config = dict(
    n_layer=14,
    d_model=256,
    experts_per_token=1,
    d_shared_expert=512,
    activation='squared_relu',
    normalize_top_k=False,
    balance_loss=0.000136,
    init_std_router=0.00993,
    norm='rmsnorm',
    norm_eps=1e-06,
    tie_embeddings=False,
    optimizer='soap_variant',
    grad_clip=1.0,
    seq_len=512,
    steps=10946,
)
Below are experts of layer 2 (counted from 0) of a mixture-of-experts language model. Rows are named router (the router's row for the expert), down (a neuron's output weights, with its number) and show model dimensions 0-255. Each number is 500 + 40 x the weight over its row's rms, rounded and kept within 0 to 999. Numbers have three digits each.
After each expert's rows: a language model's description of what the expert responds to. This comes from a sample of Wikipedia text that the model never trained on.

# expert 2
router:495491484504521489513459481497557444483431504517438568539478464497491498513572473476466480468466451564406522500527549501480494536465575474566526536566534521550514468519532521412494502473436485510435478443481524485474513511519529449481481526391474429484470555480493519454513484462547558585528551507513470514462566498529490432501554447513487492543581447427543461553496457559483536468554435500447474512559469474497582537468464482523429484485458464510489488584464458521512481483570500469547506470463542515490546429453493521582487482489504499417508454484521487454463511505519446439511573490493400545493521551506525442484520495500552449547514475475476503441482503520539536431484440389492513467460494468485511518540578469485500491484491482506592444546427464571449478502504450
down1:499505500435509504508435497443506502463471541471509509500518522458489464535390514466446522513488557571439476449499487468492445418512528504512536457503556554509412446456494501470557446494560479548502480529536466444446489398521462573460572480540477519440504510529551536531480487546513487492434476495470544570495481388511562455435556555497536427507536498477530485512535426467516513510458501476493467560459529549516433555561549429505481514427508504483541452513455499505506469535518477489413506540507477513478459502443540483479464488478423475472556475531464576507436554530485507477489421512543495448460429542587498469545493474465538532501466468442509448535485492472497470485533519509523527505584535505552452460491484456478493539413463456459475481530496510450510494381549456
down2:477513539506508474488577555444464499488440478466532520504528535556480537474444495465589457540484479484497512525489518474581447535480413486506482496507563537494480461567519453578408532518496500526487520486511525532544517535524518478503559453473548461545479533490562526466454419469521515535541446407500507450482482484540483477530468440453529505476520483573465442405493474527452521484478499487461557553463516510490487435540402479539536552506537480509505543572599489486483492499537480466575587460506529469529538442514467519501516509505461461473491452526478448477495538514495523606557496499438446516478471461504509479548496462544436545587538530536502521613438525415441486503461485484514554490518545408517486464452541538560459535518523526535490550492439449556509509514422477
down3:493430490554512450556489490527509536542450499433505506466471463523511494502489517426532497522540431534484529490532478555531523561498461555452504584497451426501530496473524530539542542500443471542417500531546485511535476423543436513510465475536508558498522479441437485493441512390547489493446501495461527518422537474497532528504548522563493502506558483513458503382494492480481466497536434366514582528456489498552481483470428498573469472525499410480509509512526441519482525543505499475499502594570519498555628487436586489488497585510541516554471521472494499542529463507506503487511515528536466463519526519506560547461512515474515498462488527513477494442530540499501559496547495500408447534550496549523486502513504530459483494442485504430503500530512534451379532505553437
down4:444457491540560562602508516489468486489451491544526500532490487519505414461521539546550483547528510551477429499483534471503491535573476482460586380414525471442572557487537528507573544455561507565538489612547476447462525499467547485544573501498485569496527534537419477521511475472524511455527546532514544556456532493471512538487507501501549551512519515451498520446493542522518472529473427530470450571445429531497529541521502485507495530489418471511543505484477566483496488475566487523439485460498533449522445515532481500450513485481506585465580489516490488452459595496541482496504504453488513538560457541556497442480425544467496516477527445495569483488499532574469505460484459619525483534456520514571501461451496536538475494478522422506459491508452481501463461485531528
down5:396511478476471541457586538524421469552543581472462451469446481476511492479522485555448493511540534521407533421405504440453445439593458511470504525493452449430489465449479442459498454492480525507536513471466513489496512414543552454506492523429510474515524521483417488542515439443490498447426517512436521497493550532501507542470506502468519467441484507513535531526538527509533512470485527416483554499481491445481557508493521433517523460515451525478512451428515521525482442510481513493466501437485557522545515511517443483478468543411518445561542495510481518577584518434480510499452523469504451472580494484522498481499494557501581511530391471523473545535515492527430482495501502493463460575480498496495467492522516502527497399498504521523404414479454551537493436474528522
Description: Prepositions linking a noun or verb to what follows, mostly of, to, from, also into, through, until, than, as in "Four of them".

# expert 27
router:470506460523520498506467420494461509424506550485519526502494532442512564589492497537480494511494466587528478528557477497460456574536504510528520503480505518514420469540493479429548498485488507478463431442487547602512489522547524447511543476475497396491436502509487519513552562501563495495573495538518446474534476521546466442495513556466475472526527588524545548502532445500409514451500490519431448457534498464519486500498484463487408418601501455529466485506430529508510530567497565501552498487416512519510492527459487522618508527454505548440544522577496455481502541467502503468497411507506510506453459461550533493540521518446507548547515520464485508527571458545506503556524523525520524489498535542441501560537539520503482435494569532504586425519495482471517414504453414
down5:446418523520482528479557536510506537440517532481433502550554468526454511516569542505483486491556515475507420487442473590479451477483513485548500512510501613422455535570494541459530459555518524502483535544498536455550456488515473468486482462549494544522534534499514459558486494544516454447413501457480555379485462494514489547505430529499521556473476453514489465516461481487530476491517503535528522473420474569521457476531536515418518529516468536508461497574489524431446442463491473476507511553485551487511517495521460496468522463538478441576550509496525560568504469461493440463495474539482557537432404532564487465456479499477447530482467526512560483497431483456498541448479578527550433533538521411532480453429565567501483564472521571484496457411479513526469501546494499
down6:546479582512495499525488541512539501495555490561459545444403431511466475445488558551533440507568556539483528472490535486496449463450513486422489486489481515485506484512482464492514501527531509527509464510554437476475475519444554458511452519499577523553448476471429466509535473445460469533520560393438428519520442473506567579519461419560465497414474496508468540501472510512452478493499525462469542491464526531582542528511445544537469474423516503513506513441465490544521445449477497526444553514519521526518538472430478461496505530508536485523468552498570540526477487512575455489564500463492495452503419510485514525541560503457538512479539483453543527581593453473519506564533442489484522491487437418480509575498508508452430464540524493428492513519471489430433532614481510
down7:427529461525512421533527528510516528527498487500465503514505421489562467429564476542519439428516430500448477465548531516459515442456542466564488519583493567532493491407512447510557505541436432494444544409575478513438442447510503453459527432518442526536484524500476530562446479500529506538504440486456543513527475487428476506459560524449511436471524483584478450472522530485598528500529533530506528527545472496458484534472478400526526524460451429482527533522457494422506497534468484474489502550508520595597488464503501483528474497542526502501480496537468507518511542536467536433518438472573478506526565456537522526509540463539447519424474486494501470455473434501486487556476524520516453486556496488476415499439505446526552484504487504521523506493430549470546399473500538
down8:570464537557470498458503441513390430461520463545493522483504542505531517449549518472498565537476518612523515531571529456556504535451521505553503519511531579449520479500467432572561496497531437492511448497535435506476527489512479488513535494535489562497467502548474424507473489437485486522601517541499547456529478591517462406454546480526474540572512458524494496539514452476512434605492539474577403456522450557490487504497510485481546537458477578563527548533467509499452441521483492532527499494511532464492501418433505483500470544513488542485511519470478566497471509508558486464528500579480438479482537476430494451480528520514462546423514568525499523511537484486438496500522454445434458536556513480464501472525460568560450556486510493538548467530470544475485499589470471
down9:503509442453423542464509479450501514459537501520498477443476453442454502432525491465492485543517510464514512503504435462479550488486491507494519478435460525483499506442463454515519493505479508473468541449542493473493473576462483473500468443479523501548501540517421418561443538533491483540501426451515538385540517436547435466471482408515478476483495503511575503535558511595442425468497465504580533459543493457463519518458491465511476483524385460519500560578491469513455519513516450480511440463510489515504508529459442474527561513506492472508481489541523445394464530483442556519598449578519450512504473472483465450458538483506530563456437563511499530471578474530461526503462504449387501460529534499569507514564534484492509485503608469510495548496456482524430555460507496
Description: The piece right after a word-initial capital letter, often P, N or I, as in N-e-glected, I-r-vine, Pic, and short first names like Mike.

# expert 19
router:498496508464510426585461454501520473496497512563485472483462480466514546516489508554430520495530541466437534504595508527440445532506526481437471578486484559440463502489537533450489504470576470494433479489404474561467511470529554477479540530451505467526582476494558535582464474430485531534600608509460466525469523490471492498546542514396489437498462534496578514545545440509436444440546403459453543524610514512463510522556545510485501470548476436568494536507523434563538543548526521515520538450518520502552500563493443527483445498490461502518478516575525532514515561513470508482525505511500464539566555508534486435533511502461479492528500549483512495486528558491518529518521519410526483480459508455434543530519452537485486472431532476528488462585475495505464481498533494
down1:488451535413457493504552518519444439532485547437606452430535505514433436459544553498549480498514478507471467443499553470468536485484465530502612465511521516532429527549539469521526514584521475536564504453551526517511507502473485491472519536495542536494512487481470533532492470522511479500465520503467533510510410465449547500541514544480505508508468515525555522497470458544579528503433528524505502533464480503529560529536472502567518574461510571515538456502498512519558441493509501459506480444492506597535440472487492515448437561556490532484440487465474519461494531522568506591557440475477491569466512461558507517473571500513507478503508486601518452488441545457481562511386500488451550543476530499513390538501480508467525450509446490435537590526419435468482487538478564
down2:481502534461484521433512444450516462427458523578509534548524526514449514499446523517480504506511568520579460529438533554565595580524496490502489452486472514499489461527460460512494525570474503546421545455535438478527490439498513467475527422507503557527511553477485531424506488520503518524462495500484482508497492512548470456462539526515515535499495486515480524532492526441478451539571581535503474482576439545489483493518467468572516466468529428536474524467543556531520514492542418433513491565543478471514517495429483531552483543497516544502529517491457482466535398526513506444436475394413467577567571404533512482525466490497536474508494538530479467516579508462412479523508575524456467498540432459419552506473441468493586507570492474442502486476521490475478511530428531
down3:524472557471495490473450483519494505478513573496444550496561454534550552520501489492441494547547442487468569502418421488523531463497462474524512483578541437483486524502483480511534434442466552459549548495550482434509495555437373476455429517469523429473462452506484557510479505567514507528448546498523447477511526544487428527416511506531485490552469500478502542539581520543553554476518553539454504422496460473513515539401482505456579489491564519478531481498481496456548495510450519411481494557583493506514551461510456497512532421472440441439528515492514508454495519473478508524488451559469514465505461450505520486476489499512503454534449559448468504463527520484518509507531540526467484439509518448468540490543500491521521544543394531467516547504596529546453588420561472
down4:503457450473496569447542533544408630480483487495488475456522448443485500462470484509546460459445492486408472465537443509466482494520534529573491482476516520525465531512565412455435540561443533542474504553471473590507509500498562552504511396521472571552507442477547530479539523464508539498506484437527477497438568464426565511564504516483540475502432541466508463571462505447454488516470517470531471513528513473520488512504533537561448509493475475525469513504507518480463506486584492592487528451544475474545536528532491480545482492473412527488524493465496502509537443439501474571471518579509428457492435421512496486570486465473526498470562516536490465469543486485508514473462518541438574508480463534495566437521570485442444470412566524497535514509504463506462446458468511
down5:419508539486483469519467532504505484492487488469476550554528481551482496490423413566484425464502534500535480530553542407463505442485563508505433493494526543483506426489422526436471507525444483441547493523458516439523527491506513490470436456470484530495491516482551554499530508552571417512505556501485528527560485557470502505480454517490529471495465550508533532533423451435493525471502532500526549449535554558536470521475559463518528502457436464493551529480457535517489441551465472501399455460529459514481537517480532477543513407517516467493470509442533532490446540507587468495508400502507534517526537476497384476412427516405506552489546521546481470453474517562520476516494513415420422508436445463503473443515577496521482486554455502552529447526535499499486480527468471
Description: Dashes and line breaks opening infobox and list lines, such as "- Motto:", "- Born", "Scientific classification".

# expert 4
router:464454498509570456467531538461617511479460463554505493453516522413632564474518513493504547507504409461490522502540475519565522516420541548440518484488538577516494485506548507450442527572516544477405482469507522516387463519490511510507478471455568458455535446508463501533504500546494461497493505554547444488476475447580535499516506530464524526485520504519570499502535539455482538529523461501451475454491448480512507515461525516547456448525506514550465510520459474571524522580548505494585523466444474494560541492515384471501503521538449505518464526542600491434451489498483500443513534513570556528437498469556462500515494449500495487506501457489578574553555482476531498527543522458469463484465489489420462509510520524557540515525534477510480412540458500512447489459511426
down5:526520468462525457466525483454355490489482518554543498528584439586543516564479473475462480591500554507450505498475506508530519508455561463497548452527501444509481469529504511478601444462550541456545448506438563464508550456504459458514450432489503503503534523569469555531435490490464433473554569570526450576455541500547493473493456473446458496425533466462475437516508543563526473464451519468478544534428534515454505494507491530464498490498429498470484454550429504456528464508498459491479414446462499507512500490515506499528499493512519487551454534528509556518530477530511489487507464461455545549485502468412456504519492534524496450417545438476516458463507427403470440437523539468539448503493470530549489569481475502448548463600485500465522503535535544440496501513541518
down6:473468542517544536513556432519506483449509475513496553512482457569476519582455505480474472492526479501490498550473472481513542491541532464519484450480460531530549527467555504509521458556525473451524503540543433582554514591476559476479524552502456447500504526493495472482572505506493512534462512464467519466455464458521498486551497507483505497481485472497557523535542532539407484466551486523576508538552507445507496464503546446357571501503542482541512431443600545554484589499535574528506460443470471477487503564478474499534536494439479527512500451495550484527521434518513508526551484416455557536474481535503559535491450506486411413538459433468507493500529535541508529479525575515468504479509426406484480518497421519526445478406549564467521568475514507420431507502444540
down7:487467492557509473510561513484507545500530506493533501494456517607504424519482551522537466517467466517563564526486477499566520466520560415544494484547526545536484485525441474469479492493482511461512514518486472576515559533519528478519495459520485558483480475532490520446512422543583507492431524497502466533539475480595528623538495416478494499490550595522522481557486416470500501508609631549441430505477554460481496482417453472496540537519563566461516597593461597474552580513511450474546549498544515502494523452527446518453476516444473521459590489448500491538565488492495504469510498509426526514414505428531510520510495480500493521493445480511467436497533525506489535549545506526483504476519465503513512528531451509466497518492502476492505462531514532459534463479581484
down8:457429470529485499462555520541497479512492455493490471438513522580493513515431573490419440509501561507508429490513443553494452546491522569429543462531468559493406500509502469490489528425445527560459491514465546493512492565553485487505510535449457480553504519490498570431502569567569432522411539503509484556473479484527485530514445545536499446526489555581560478498491500481518505441523493396529499545504481497456493543439435505468548592507427574447477538524441453495546524542576456484501501503503474503525446465515489475546465561537486513501478460580504529491575453441548455524509480467520461516446452581491448516533488575463470495470530532491457501534517520512496533476514416434443498524560540531440496499393516522460510488507447476495519476511491502506533468451486544
down9:447426509507496548489414496507510449503610569494493426484457530493456473441584481467464554512498505520477521490432518457505475540437435535547486418439537541454508485479495466537568441488512527558454509494505543554519521456461485464529561485554497560486482490474469394494485448480493479459539595518452503457486515494521453486566507576436483475483407476525535532458512525480453467507494539468515508485445491503442580523466547566514449486482476492534504447442526454482454446509446523484481504458477481513499494474543467563443517600442511469458513495512529457537493499492503553542529508562563452466457476507484512545568437556475439505511502500446451499503476529478462482449472472556427502492467573538489479528545594541523564485538449487464507479549497488486474509545402568
Description: Middle syllables inside proper names and foreign words, such as Gu-er-rero, Al-mer-ía, Ken-ner, Dal-mat-ia.

# expert 21
router:471553448445531443531460507446532474405464498531463476477463530431578591568491459558424504547549520509487548538563476555503496474445547504495468545541510486509423486477465510425433545518504502472471487436465535547463487509548478505525520460485510432432525512449437535549543484458524482477513527521558450541527503526538477421512513566490451470561553551506517516526517423522481471439533448496420476523550538471531484484538551487486444478553503454541499488524492499543509493517531506518575517443453543454530487531509430517566453476503466538451486518568496457494475567464472471481529450557513515554494563487599479501487531492448477446558442465473459551451537498510532541495524550448457492487491479473424432528531575464520515492538524500533572436588451449494465514489458446
down5:582546553529516501468544533410456516473490423507487479543497489505578442418499532496562457521474425479467453463414540507512519489469569523447525596512615514488471502515463530521501434468510458496501451491503524508500465507535476492515443491526487526504450453490469487538496449492569472482490507493457520474492448506462576509469464444353535561462504443450588492520479465541488475469449459534472490430441528473556522435504540468486468557512489563448491447582463506518487482472520515586494520469461561448525478447555538505533488521513471482511538428485501558504530445516520548556480541512587508525543508533557535472503419456530501600496473524450520546535511464519485506514548491496544528514432511514498508524475400482490495548479429507444531523449496535489544504456512459
down6:502499485413456564477546573539510539517497500445464575453543539474510545492438523429512555466435501448485536462478489489533505514447482476387490475491441470459435443452453519484497460465538480431547530498472559463478538565490545489511417509509452506496525529515502469488479532498414483561523471559448422525538495471552445516488446464493452512494462466497503470454488523494483494515519541474482496539473487505579545459473428484558584570563538493443509529560520500448522485429481477544468539486460515542522498487543378424441569427524484530514502485540519415503497508530475519505523455525437470498451484519458439516496506570567508502517491525554478522418528392481482501577493570476525505460540519492396507544550511522494539497519486479460566527517468477504449509478518533
down7:500502491491482502535409533497532488432465531464552543475474513513493547542493531519451490436509485488505556424553568478557467458473471526461499421548518502517569497504484521445483528478573501557556458483428485535493542430509463453521481526519475489446429473536471535536540574443561437454443516472487430445561486479485496558533436494554526426427477499451458455516460516500536501470470501507503486461583459565480453572568444491580480491466546480534483529544541411528531487513510534542571513473500509490527509570515493503462554514505499505487518526461511472530557521514529477524511427551482407565553501519456494544457527493521526568589556528555511533493496561546438549487489482474486487483500543554490523522499444471511526531579512469513485494545526495396482411447412482
down8:597469594520538523480486527569484475559457543510490535511497480439466502454496537532446465481562516422450441522451546470456528460468446497505551510501520499513470475529453499542524427470424577506533474507550502444534444500559574471512515522495497528564486461482429472496503513489437495507459518517558466512426549484453508520421557569495601464470535465517442471502453460481500461483469450519521540543547398475462515497468508508527484475512413527482535424485446535525474491494507514472443468547516558505465523475567367504494533469577514584547519494479545455533517466470544531442480530514499527455459521508532522409530485467545502474448465458441499490529506532535463437526537455433537495517517484488419471448501529478459499521574462572441494504459522510509435534479475484
down9:521537503425471522498453524472465491574458545504448530584509518494502557521595455546493423481473552490504495489550461442495509561524524450456538524432482450485470535458515488584488430482496463497513504456509594451419454411441502512538467420465415461548528476554560499483551500531460495513470518493479483532501492523578493545533458503581483474517573441506575476461498453561534471480546457511515445515479511488556467500473511489472538496501466468584524534495540473525420496487433468443480457538502559508482497487525484438467473462498528497446510492471536508481529524564577473455526490477534538516467505506517513515443477450428509494462514570493539494493553452477509449481547618500491585529466520472543456518544495567530552577479519513576455555516556552530534564536521489
Description: Adjective suffixes -ian, -ical, -logical, -ist, plus taxonomy words like family, species, and place names such as Pennsylvania, Oxford.

# expert 1
router:541516475426543484530529487492548489461389493473457476514479476475541530523563455546462523480564490473491458456576550518438531526440546558518510574514541495547372449436597546475501576478446554460484508503502508535413494448507522495520512458478495444506514463479507527557511495481497531550514518444516423506483487502449533454469500491503501488537522523594516500495497499542454546499530493446502424482513474541507511515421504508484452459508476455542505513626452505539454530534471507539573518449553531502469541506526480568535462497531529534458509431498468471531413498448426459463452494463529503528419487475530505454581537532427529417511500523448528501513512553507601523500572457467536488489472510487522494496456545536500451553553548547531503487570487477488459557446501482
down1:509499425440539496522432553427542547514530459426458522569537504532563460525447508538584542532415484586530547516501523524458571518538503511539514501456513456518477459434547459454453549491514461546424462522528446544539441535547504498486544485516516491508450556526502554551469426528440479530490427479471511446482528516460470507459495590473538542531494525444527426501473477487487491474532565495523521546519559506563534498496557537528477496449500491480476448511495527561489497489537491560540548457459522503547414541467525454535505452476456458451476419485556431522495607496488432433431543515524513455510522469575518476499488532534568514503525496508484489492476448537514402537592531488508501476536471500551482585494473479525503461498511541418523484449494556515459465495494561
down2:514500482526488464451528449522605552513546497475474519558503524442460455482433482454494469481494488465470516523480521530470453596377558444512464508492522477527509373545533540502439416504524512492416456483495446547573492519451614521535513517471493442510494491504446510468479447487508434469473548517549504459443526519411545516478547516504514477543482435487508474556453494488544535477466496520527454552493505524527444464491552463519580451481526480399489458505441554448480517499542460508590541491476474436541468451545501479536441499458464454491471448515481519526425519582503505434490496525486460479484497520500509482484517536488470470522516471462487523462504526473450457401572474498480499518625547478458505493426491484468505460520524483537543491517415479549502528462476456
down3:444526525460457448518540512460506448549471420563454540495478568605481466447515564473553475474548506490475481464500493506536570519568472490529478479533498472444547485526441488586527469461457515444459465542505534530437569501545516429414487525545488472550518520523412445501583467491434419468507472510494479506481473501506525518471492553510561480534627601514430536488477567582478526544478507542497491544483430443583492396545572508500525455500509470460498476561498504510463498427468524501458409575487470509485506516539589505522516533522394477504499539489439532496478491492497542468507514533555478525527558483502482479555508527523530468485477529483501475402445490536497512430462511537494472512504455464555500487491540503560518462485490537526492519477516463520458480494484529
down4:519488517567437516456441493482480516401555542442523524459501512557507587481489554493502484472475453439569501598475511488524556551575450555520535458479440501487505442577426505440506472491466507492485487469489485469405529448481486483524524506541493486523499478547471494505562457459549536498577567512513496501484490467490479433525517447452444429474423486491459483521513510536569489449450486481479529477473542532430527487502515492398473388466446511524449517458434451480536457487453463457480459451503480528459492503477485524500432498543447519444520498459517582583464479522489444517495469428527494489589466538474512555500522474510566479475506524494543447488488492513532498545482461517472534455496505513493489434428526426559511542502621498470533453448501560537518539453557511
down5:531519527456534480526544509473516545570543443600514501432492446448501428445484513446505448450507572491537492469471431560469478467474499453491498541550538444485492510479497477463526484527506515502481495465535563480481549455539553486477506487510492500511457518489565439515530572512479499480459515537464513517510494517447518532491494527546516414441486485389498438467457518501407567484409499555480531512471587532500433557563511522478491393571486527503496587476532552519480450536536501488518448502504526475501533522481504491581479521488542503503557525548489567539493470470419454448575431481472522499441466558488487583426567494535452554469463539519551505437448459518523493462485533420487461520539543441470530494445418476476440494526524559432499500445472491513517551515528488
Description: Prepositions in, on, during, along, within after verbs or participles such as located in, released on, participated in; also word-internal "in"/"n" pieces like Californ-ia, Rub-in.

# expert 13
router:488470507485485481517449436459577490452459530548478449532467468494534596510491483533414496586504514481400537500527452506490454489420550499518516534509507487511469493473495574380488535533512527494409487425486499553460473448556460531536474529482524438485525500521522536551538432462556501541531504461499454534491503449586503455486519544485495406564538537524495530548491528546467483431521457500452500506580510484480478500536526483464489449529453475531483473524459501545490492521524525515528530475433573474521577549484408513559472441508515495416535523573475466463486546429497473501481477490502504513531569456602496499475539456493496442505440456452495564500531524470537494546484483479470494477491431481451459544457500468550525485502539531535534485616471453469497467484446398
down0:510518472507511516463645481493481508487427503492553522498516526446460455476499419480529431541477484504551549505488561563530500474477479515511533561520509554473471492553473468534459533446481538515491447493574508515507508519511571466494497504489522568517498524484489480507531501430523453483496449436476485548487509435478561478411488423480446512489510526536468535523482622494516443514592486447448543575482464476588441481475500454491474523503521505490477434476484516539472532500604520500555476571467539469526495445535505463464514499482533483468467433482444532489537437478476479518552450527562498451488553501414555423431450528476442507458476463474502449516534558504462498449522523437485476535561501466555430431513446471469452539544427492548509464500571578525479532541529457
down1:542478483496459443487520485538432486498465543454479537483483499492457512436501426473513447460461508525521483536502444496479508535461481553502541460536461535490538505503500479498465494501473499483501477527594500507557570490545483494560481448584488464495521479546465481483494554454454570456534520520518480480531507492469494579522435495484490546524494468527491469519577437554494512499478528547493531483501448443477451423441535439492500389492501550518502504458571533500579489542516527491590478365522492489493468559448528575536524480447474480481553572513487555460536504496497569474434518506568557500486484470472440513527551448466511422413441432531488463533481486501495537449527487428500560549440501514460504563527519433519517443437516472499549436456507583400497524451576530
down2:487465464556501527500506483546468476538498429495521500503421521477540503507483414519430532493558548553532495562525446558498569471593519533438526490532453502452594534523509494555433551485469518496543454457538476443537483554438508528416515496475476520513478419556410536534482497491461493539525505503450497492464463544559547524455495470482578531524520521455528501508457487491507536429475484489557416450542528459529495513476518511555596517538420463497453468475515503553513521497524495535493545525485528498523516436500478522497482544494509535537467514493435545488466515481491590527490370511542447521596541422478548558548501565460416491532468517485496501550454520517504514521498523475491509470424535513513459376537468485493445502522438510532475548563470446461511446546536524
down3:563514457483496475533492499529508477534560476520503417480564515559484505529491509470491461531480499494530555467538442492448539451556550452502477474518461545528479437572530503390464524435471529502502496460540519532488439507494453517535513578427461552474526500468529510520527481458550592458521502520386530461454533548586493537471439503402530572492472502525485485606479474498488466489529444486479475490488511550547478536471464483486480428538499457583556486467467484562474443498520505520486496553460565433420411548500523462507514492460536516530540476525524416487477533497594463458464477527496410502436468476479507482498495527526489524534462512500532517516546490441480478494476518558547451466513403506542514508485540564531475526514428555558541464585503504561558466488452466
down4:486441466499528454502497498558463523469495473502501442540537508491462513453483436509504489509519521528585547544503478435394501479495495561514528601506531548524465531567454448465549550448505501538548488462528446530500545525532510521551505555491513571526535582435493483485491483406502487537490521535534571497445488518531449517459506503431550506480525552576429505481565537502454505502548484460420509509502509608494579471512565538514524514445467492514455489492523424496559535473522496438474518553494521509509504543543474523531501509532498407471500550480495468480537460562554413507495476550525538516487569479440456502465540479451484550532509463590451518525480520415480575430555510434508582423536525492549482488421436497448445478488510533459457471544511501515483439473470465
Description: Lead bytes of Japanese and CJK characters inside kana or kanji strings, plus some scattered word starts and wiki heading marks.

# expert 30
router:460552425378509496468473449565486487477425470570500482452477526460575531531428528563437515546509502491490479545558473506481453472493491490466502548517515458491509449484479516483531528476507489468484476492484406494443476560579466453535535463506486500438460525477447556535484456440492508505564485541571520443518555523547519484566467550471504482505512542537491489594521469503427540480501429538519478534601520519523450517496518505471447457534522499530491461537466480559512479485450556474592562515512493566497462530493471498501389506494444574501501519540529557551493525458497468438565466497529455527440526422498459518487537485520457461473465590499477520441527502495516515495555569483516505470522511467432410560455462491477446446551500443549562451470511504486457527484421504
down1:470548506467550524473419509485491528500460444508500481501482518574478474420484510486476497484446559441511526494490547511509513509493447471485461499453461531469596493437477506525443452484441516509494475535522567508527422512485447483498532546532552427516511492452493433479456538412487500485523497521461517448486527484447531463578537548550436558500492603481465533520452538524543448483546430508471505503552451547505495513501494503528574557503507520560476490524527500560502470489497518530568503551348372471558547556516494517513479446537495534476496513499437549512510444485502517562491353414484509543545520555547498490560527545525491522511488490512454491497451489554448486485520494579460466522536492556408458496537466420495531472510525514481552512528483507524489541461436495
down2:485468429549485573508500461467515535573540446461499487523510499438508483508488511496507499462497504557582536423508500515519488490524519566497515614444547477506538465443490589521498460462481548535421501521484513544525462542469472481493553612508583569550514502509528486527517535476542504524419509530478454483418452540538528485517479543565534517501481468559520460576521524545463472469525469465480524506454488539616464493517476514501548469507527543519401509481473476538475458506416481426437430432459443529498515514540451503497502427486513429546509499484528440480521570479501508570516492532466524468505483472511487465517531476437545612519564492468459504555454541465497469507502507489547411541489522498488469509407494504509548427491450457553488556408508478468486453511474500
down3:558518483526461566504552434573414502577575511510396480536503504470456549408478562463576501568519483519478482473486501476438476494539500481530527512487551464527502517473490471522495483506493515499576442476521472501538520537519497478522478494544489491445494514505444559551504490484448494400581496439539487477497491445511516487587421520502530522477511534551465525454422496452524550563539545456475456536550488456588527390538489413470497500492494502464429488537436522469551538496480484474478478505550561515558515484546475480490534556506493544544510489505420464490441475503522505465494568514495564501519502505550490457550459486569449461539498452481528547478446624477511456491540524570449435545464477569432529510486532508425534521524506497566498512534528472511507471557481543
down4:496568544503517530478510477432541514534463476418434506544540546434500480515533516540517501563590553475520526492516609565521530529547516469517475497516593532526589517515490465490396533505460500422442498509421450541496493451443487485565476535531530587496494552458494460444462478466474402523518413463489530492560522562471532482431514528437539519478508564519560538496483558511531511591514530477516440469545547555495452488538538465556508504471484512552505448538454551446490509493483464547559500494492492457541428552447544543504478524484494513543543481500470494619557465541511521476487467490509520513431502531509484453535500553510562494498510478482577533489462533556519526526471526478518506471535470481453503483438507542521495461536438444534431521461538584508466447508475466
down5:546547563548504506499443513550558441478450495492415497480532454501465480483568505532508478555490488466477476480525449464502529405464509484451565473451581449505527542508532472523507446560494494542528533448520520506485546549486588458497544471477525542520466484512504507538531521414504464466457540532475541495462530524512446561621501446457467502473482502433486514544492532473511456504518455587543546465523501556482498519459496492538505468490525470500533483511489505443525500480514507500526493398552567492513618432491490512496505501488510406526516455463451513570491486450449470578515436547521457527470504518560475541540529524480463537474447499468460599523565480545509433550595423559458406480458481464523487559507405547502426471502510506493491536451467534491469504552476508
Description: Capital-letter pieces and word-initial fragments in names, acronyms and headings, such as See also, Conference:, (E)MSL, s-al-ted.

# expert 11
router:474475530452516426508463480440574483456431475565538464556516462474530512545501503484479493553503498505455531531482479497488419491447572505482474541580547551491474502496517588448488535542434486480469476462430452524433471522530489461524499525453501437514454476476485574536535512466543481511542581530537450495436556491547486474487525534504511478556502493497586539515522492518492464483519504510418438479542509486490437533556512528398448478609518429498557517545450525588561526496518500478522484517545474498565507544466396430556475457471493540431521495527555497470552522499484477474483513543552448497538575419504471518500511529459525462498407558474480517518529523475519484474497561482440540477427483487485494578493593511559541488522511500529544522513501516487418469504531411
down1:455479494560495418520462555525560463500487505584519565452592528505570503486605439520570533500482433441411515477501498487532474468476525482500541499478528525520440477444551542482528547502553582508521496508549430448495545507524524466438488478456495539477467524510476541562463531507539469506559539493524493453524504493512478596424505506542528473441442418525502449494536475593537550507467463484500498435481475554450470503563513550488490518523573425422538493479518464440470500475514532518442499494557453492615557538480543473463479487505459551556571487491540554433515545496516475506430525504512484492501480468503480558488507574430498524504507576494457518482475498444511529498512495515479493467512486475459535442573501459459455541526507476394498524558497543434433530485502477
down2:527454516517452505511553461509560532489509548561447547466562510546562517539529461472519487546529479514468526587473434512488534521448490394535556541452457502507482483528486439474505519484526507557487510453445478494516541532528537508462512487488570431584483511512563538456466435448536495536517491564482468488484589480502433579518544437580459530542493575479476501508510511505568502523535543515496419531458508518490457406469456484488451521505488449552532476428492516517480513531476436536470460484497396442495489531454457487533496555484483477526452530584449551450593469530539460484572439479457485535509561517483569491530417491506531579536504450567494498491535514499544532487465524511536498520532533534547539447449520445497543531541513463505532595454431491485472464435483521
down3:500476424512506538496506473504494543511535498508461459441470528569483513481526465466465565565498532558447518460561490469466504525425426505475486494505570520447561582425489478507474524499591484504531490518483444446486483505380465516503457566502521556480505484515493486517477509509479510504450481466469504472503498561527472466477466441482536555580523551562526479508493429515542390508468525525514434482567501514497471507507609524476447554465604471526463536517480432534509496626491503555499500602575516470445509577512491498523564481559488466478533450442463536551520563548492459510620542535544518492532548471505511453536500506515495527520516465482528500478501454518490521570475443512497432497469558515491515571446473524495532568501562526506520447428497522490460508513536502
down4:547512488479429523512461456509512564550557499495541559491473483512531514472536563494489539597489516539488487519547521507480513484464510482547568459534495539500490447514510469573463505520454545442512517517543506452463543538501548481508529451524597509541478441540537558569488442536441506413492506576539463470500511507490496520516467437485513439496536467535462546377504437474453467455443487488503459511552474583526552415449499457455482532448475427519585539583571474430561468476422557487423495510493464485538490518504471516468417495475470518561487467533539497451497492427517500529561527511532468487461519519556521405492520517507472537561432485452511560409515514529503477499586559503525476419520493449477518494521449480491447556537527527475565476498494527479487491477546470
down5:492515530478497538487472407584508535530472566503520570470540504530535517552474581450481510549505503555564525501501451515495462470496562559456519461504518479460557560501507494483488513450551479474546471491480390467587487522437495557446525482460490508494514468538500453510517503456462558483451477591501510448471584525545469569595535466561546528581492498438559584518560484478494462538535546535469478494550490452453512550504494535496545443457523508574491436471453537515435483485438489498450468565500514516474507466480580484491491503548445535508477499555466422495529476488553495542473451477490524571554510532507482588520463549557510572548504462505553521565410519562485540496454512544420538505491544566567525472518504465532524477525563496499509521520569516473522519533485514
Description: Opening and closing straight or curly quotation marks around song, album, episode and other titles or quoted phrases, such as "Destroy Life".